Weights of a small mixture-of-experts language model, trained from scratch on English Wikipedia.
Experts: 32 experts in each of 14 layers, 1 pick a token.
Training: 538M tokens, 10946 steps.
Below are experts of layer 10 (counted from 0) of a mixture-of-experts language model. Rows are named router (the router's row for the expert) and show model dimensions 0-127. Each number is 128 + 24 x the weight over its row's rms, rounded and kept within 0 to 255.
After each expert's rows: "comes before" lists some tokens at least twice as common just after its tokens as in all text. This comes from a sample of Wikipedia text that the model never trained on. Tokens count by the router's weight.

# expert 1
router [160 153 143  63 177  87  94 135  98 108 154  93 160 102 135 147  77 138 108 119 122 125 113  96 117 116 125 149  87 159 125 159  77 148  88 155 120 130 170 103 120 167 120 119 182 123 142  78 144 120 145 115 129 135 112 154 126 144 117 137 119 119 112 140 100 119 117 114 117 145 120 144  98 138 159 193 130 113 113 164 144  86 138 114  93 168 126  77 143 144 135 131  97 178 134 130 125 144 146 160 122  98 148 145  88 142  90 132 118 111 126 152 113  85 122 116 152 132 130 109 110 150 151 121 157 120 124 176]
comes before: "|", "\n", "-", "---|---|---|---|", "|---|---|", "|---|---|---|"

# expert 21
router [152 121 132 108 110 140 184 135 105 147 157 151 135  86 127 123 118 143 165  84 106  74 142 148 156 149 134 134  67 145 145 171 108 104 148 122 135 173 126  86 150  68 134 107 121 148 121 141 211 120 135 105 165  87 105 115 131 143  84 112  88 174  81 109 148 110 124 120 161 170 151 133 148 121 116 135 134 114 104 131 109 110 120 112 114 136 148 144 140 123 141  98 146 166 119 127  99 140 140 118 125 114 155 158 141 122 102 127 138 116 132 147 124 139 147 138 119 131 130 149 136 161 147 153 152  92 110 164]
comes before: "9", "1", "8", " /", "\\", "_"

# expert 24
router [136 161 121  98 164 124 130 142 114 115 146 118 100 107  77  93 113 183 138 140 101 125 113 142  89 130 124 156 125 129 124 144 119 118  96  87 112 145 133 101 128 131 161  91 156 164 149 131 143 130 174 138 145 104 108  73 149 139 113 128 158 133  92 143  95 110  99 115 124 164 102 117 131 135 142 153  80 105 121 137 125 144  92 140 122 125 154  94 160 120 123 105 151 160 169 161 132 147 165 162 115  83 135 144 117 103 108 106 143 157 142 117  90 133 143 155 115 148 122 122 144 125 124 119 146 173 111 115]
comes before: " the", " ", " a", " his", " this", " New"

# expert 15
router [ 94 112 127 136 118 134 168  86 138  69 123 114 141  81  99 110  91 170 122 100 142 110 171  97  85 144 152 178 112 151 101 108  97 141 100 112 108 152 109 139 146 120 107 105 125 132 123 134 146  80 137 136 133 110 117  90 125 148 111 141 156 153 155  94 116 115 136 127 127 144 120 142 107 107 133 162 129 100 103 137 144  79 103 127  87 125 132 144 159 153 149 151  97 137 144 117 147 121 133 174 118 126 115 113 162 113 138 141 162  93  76  96 146 136 119 171 117 157 138 131 120 137 104 139 135 140 121 138]
comes before: ":", "):", "·", " by", "ed", " code"

# expert 10
router [113 116 116 133 160 100 134 127 129 119 126 130 119  52  86 171 108 119 116 136 127  69 162 118 112 139 132 142 134 146 128 132 135 156 156  91 141 145 125 116 160 134 126 160 105 136  90 120 108 117 156 111 149 119 110 121 136 143 113 170 150 161 156 131 138 134 111 118 147 155 129 148 111 134 160 136  48 107 138 141 128  70 137 130 121 161 143  95 161 179 167 124 122 122 174 115 147 107 190 121 149 110 127 120 132 155 128 150 166 142 100 104 122 118 116 150 143 145 116 153 129 124 119 120 122 137 109 157]
comes before: "==", "===", " ==", "=", "See", " career"

# expert 3
router [120 192 112 126  90  87 121 150 120 129 137 126 140 129 128 118 134 148 169 146 114  75 135  90 133 132 137 126 100 137 161 116 131 106 153 138 118 153 126 132 154 120 165  83 161 150 108  96 140 152 149 125 111 125 130 127 105 162 100 103 140 165 120 119 114 109 114 160 121  95 137 137 164 138 109 131 108 135 157 133  76 101  79 135 169 141 140  94 158 154 135 138 111 128 156 146 120 131  97  99 144 106 158 168 147 126 113 148 154 124 169  93 122 112 135 133  92 101 121 131 144 147  99 100 144 147 137 119]
comes before: "\n", " The", " In", " He", " It", " This"

# expert 20
router [136 110 133 127 134 112 115 156 122  88 115 125 121  90 152 145 102 174 123 107 139  94 156 162  86 150 122 136 115 157 114 122 142 135 115 136 133 132 151 127 203 119 141 119 168 142 154 108 133 119 147 119 126 111 144  97 120 108 165 114 169 138 150 169  87 136 162 111 159 119 135 176 121 149 111 182  73 121 129 101 116  84 123 143 105 152 120 155 141 171 134 158 105 159 155 120 136 117 133 173 120 115 145 176 158 157 142 123 119 120 100 110 106 134 144 156 153 147 143 136 117 110  88 137 147 132 132 137]
comes before: " |", "-", "\n", ";", " Date", " Votes"

# expert 28
router [128 117 102 116 178 100 102 123  92  60 160 139 111  97 117 167 107 141 151 146 151 115  94  95 109  76 117 144  68 159 124 146 143 120 115 109 140 127 150 132 127 116 115  75 136 162 124 107 167 116 155 112 117  85 135 151  87 117 106  89 145 143 147 125 100  93 142 131 125 129 124 131 133 135 114  97 133 139 117 164 100  59 145 115  83 131 114  89 127 166 161 103  98 139 131 142 114 122 111 105 119  92 122 137 131 121 164 143 130 116 134 110 104 106 127 146 144  94 157 129 139 120  99 152 149 142 118 175]
comes before: " was", " is", " are", " were", " had", " of"

# expert 19
router [ 92 135 110 105 154  99 133 114 121  98 110  98  99 107 140  95 136 142 183 112 110  98 115 130 145 118 111 160 102 127 156 132 128 137 140 118 132 162 121 108 146 112 145 108 152 137 153 108 165 146 145 132  78 119  95 131  73  66 134 151 153 119 172 166  91  77 136  84 161 149 143 108  86 122 120  90 126 114  90 149 131  87 128 126 113 106 120 120 137 161 144 118 118 122 114 102 102 128 104 140 109 135 118 130 112 137 140 138 110 130 132 112 136  93 128 180 177  99 125 126 163 127 122 110 107  95 124 151]
comes before: "s", " of", ".", ",", " and", " in"

# expert 2
router [114 130 100  92 153 150 158 137 117 110 128 122  92  90 138 120 143 144 113 145  68 121 131  98 162 128 125 126 109  89 118 123 138 117 128 126 101 124 128 155 127  91 158 157 166 159 149 150 136 159 129  90 105 124 113 129 129 108 128 122 110 150 125 178  82 137 111 149 110 121 119 163  98 130 104 155 124 158  90 143  90 132 108 117 136 113 127 129  94 127 151 150 115 161 169 142  89 141  99 147 133 142 123 130 172 149  85  99 136 124 140 139 146 118 131 167 141 114 139 184 129 131 153 105 137 159 144 153]
comes before: " |", "%", "0", ".", ")", " km"

# expert 29
router [164 131 153 123 127 112 105 141 136 119 162 146 141 110 116 123 167 132 146 143 160 118 123  75 129  91 128 126 114 176 134 135  89 118  99 134 105 119 130 114 160 104 156 108 134 156 133 153 114 147 157 114 114 109 136 107 117 116  93 113 136 157 122 158 112 103 104 131  99 102 172 118 105 153 106 187 123  94 112 116 169 155 121 125  95 175 164 134 141 166 163 114 105 129 143 174 127 110  84  96 129  95 179 165 128 145 160 123 127 107 115 116  90  91 131 117 131 152 144 111 136 124 141 155 135 174 123 154]
comes before: "1", "2", "3", "4", "5", "6"

# expert 30
router [111 169 115  88 122 129 116 135 112 130 113 119 112 124 103 105 124 157  98 147  80 103 137 124 120  97 104 174 101 108 128 135 131 128 143 145 127 129  92 145 150  99 129 117 168 147 140 155 165 160 151  53 131 132  83 138 135  98 142 148 183 186 138 126 140  79 162  93 111  89 134  91 106 130 122  99 152 128  89 133 158 139 154 126 131 151  91 137 175 160 142 142  98 118 116  75  85 113 156 134 121  94 125  99 145 176 152 114 115 124 120  90 114 106 135 152 116 138 164 137 158 121  95 129  85 119 131 169]
comes before: " by", " to", "ly", " in", "ed", " as"

# expert 0
router [129 161 109  98 121 113 125  88 119 105 138 120 132 118  75  99 110 160 114 134 152  98 111 125 134 134 120 131 117 128 117 114 136 100  98  71 129 133 169 131 125 114 120  89 169 114 136 144 145 156 104 145  82  68  71 158 134 128 140 151 108 124 126 179 101 128 181 138  99 133 109 129  79 141 107 133 106 132 142 138 114 112 139 122 142 147 155 117 126 127 179  89 133 150 145 170 142 169 151 140 128 114 156 140 121 110 151 130 103 137 164 102 108 128 120 130 146 142 170 137 145 134 110 138 130 129 135 116]
comes before: ",", " |", ".", " and", " (", " City"

# expert 9
router [139 118 121  60 144  74 111 110 130 141 134 112 125 130 131 141 120 165  98 172 109 140 120 121 104  80  92 107 119 125 150 165  90  95 129 130  99 146 162 148 145  81 111 145 159 137 131 120 102 156 139 146 121 107 105 120 138 158  98 134 126 143 120 163 150 127 124 143 106 160 123 126 104 153  98 182 119 100  92 110 107 154  86 116 128  94 133 131 153 132 146 121 118 139 179 114 149 139 123 119 114 124 116 122 131 164 124 126 139 107 140 169 109 132 135  94 152 173 146 152 164 122 113 123 119 121 121 119]
comes before: ",", " |", " (", "er", " –", "son"

# expert 23
router [136 127  99 144 126 124 167  96 127 121 143 154 116 124  94 121 109 120 135  91 100 121 109 100 154 159 122 156 134 161 116 146 117 115 167 130 105 119 113 115 135 129 115 142 155 160 160 102 177 130 185 128 149 135 135 143 138 179 120 101 132  83 103 106 108 123 120 139 122 131 115 143 131 121 102 136  77 113 163 142  74 151 141 122 103 150 128 125 117 179 113 148 140 142 146 127 137 128 134 129 154 134 123 118 147 165 139 146 105 103 155 119 127 169 135 118 105 140 128 178 134 129 155 150 141 140 139 158]
comes before: " ", " |", " \"", " MF", " DF", " Win"

# expert 27
router [135 147 139 104 130 104 128  86 125  86 190 134 103 104 118 147 142 128 153 171 151 114 152 122 109 147 100 198 126 127 130 148 142 108 131 141 137 135 136 155 127 152 121 173 152 147 110 134 143 102 150 130  81 124 121 139 138 181  93 191 133 150 164 107 115 114 104  97 124 142 124 137 124 108 138  97 140 126 139 128  91 101 150 101 105 138 123 140 126 122 145 129 137 109  89 118 142 138 103 136 133 149 120 160 145 100 142 112  85 113 145 116 100 165 156 121 133 142 151 125 148  82  95 108 133 153 118 141]
comes before: ",", "–", "0", " of", "th", ")"

# expert 4
router [135 106 107 127 161 137 160 149 108 129 117 133 167 123 170 152 142 137 163 140 136 137 118 105 108 117 125 156  89 133 147 144 144 100 100 142 136 125 120 104 120  89 163 120 125 157 127 158 155 124 125 173 167 146  98 139  56 137 155 142 125 146 166 154 136  89 126  98 118 121 160 137 124 106 130 141 110 117 119 139 108  88 118 125 150 136  94  99 149 157 102 114 114 160 152  85 118 125 113 146 178 121 106 126 132 117 137 108  96  99 126 104 113 105 134 141 122 175 136 115 107 138 141 152 127 148 159 113]
comes before: " and", " ", " the", " which", " but", " a"

# expert 8
router [ 77 133 107 107 122 117 131 172 143 117 180 137 129  82 130 170  94 128  95 143 115 103 116 106  94 120 144 124 117 158 125 145 129  78 123 140 132 125 139 124 139 119 119 134 120 114 121 146 154 151 140 159 122 130 121  96 104 160 127 148 122 118 130 157 119 146 107 113 109 115 139 114  80 128  84 191  99 119  92 160 129  97 159 158  97 124 138 125 134 119 151 125 106 151 119 114 137 135 145 140 119 100 130 166 158 117 128  92 103 104  95 158 128  93  95 125 105 138 155 134 123 105 131 153 114 158 129 134]
comes before: "1", ".", "S", "2", "N", "born"

# expert 16
router [119  99 142 126 154 105 145 149  72 110 110 132 141 134 104 159 153 145 119 149 113 124 102 109 115  85 104 109 142 154 145 172  99 150 104 129 100 122 170 127 139 128 155 176 131 144 122 148 139 148 108 109 126 140  78 101 173 125 138 167 147 108 134 131 108 133 142  96 146 113 160 137 130 132  91 146  81 114 112 144 122 142 110 108 154 165 139 133 108 100 113  95 150 147 169 106 129 152 155 131 106  88 152 140 152 120 129 121 118 130 127 111 105  94 154  94 119 150 131 114 144 114 142 103 115 118  78 128]
comes before: " in", " to", " the", " a", " his", " with"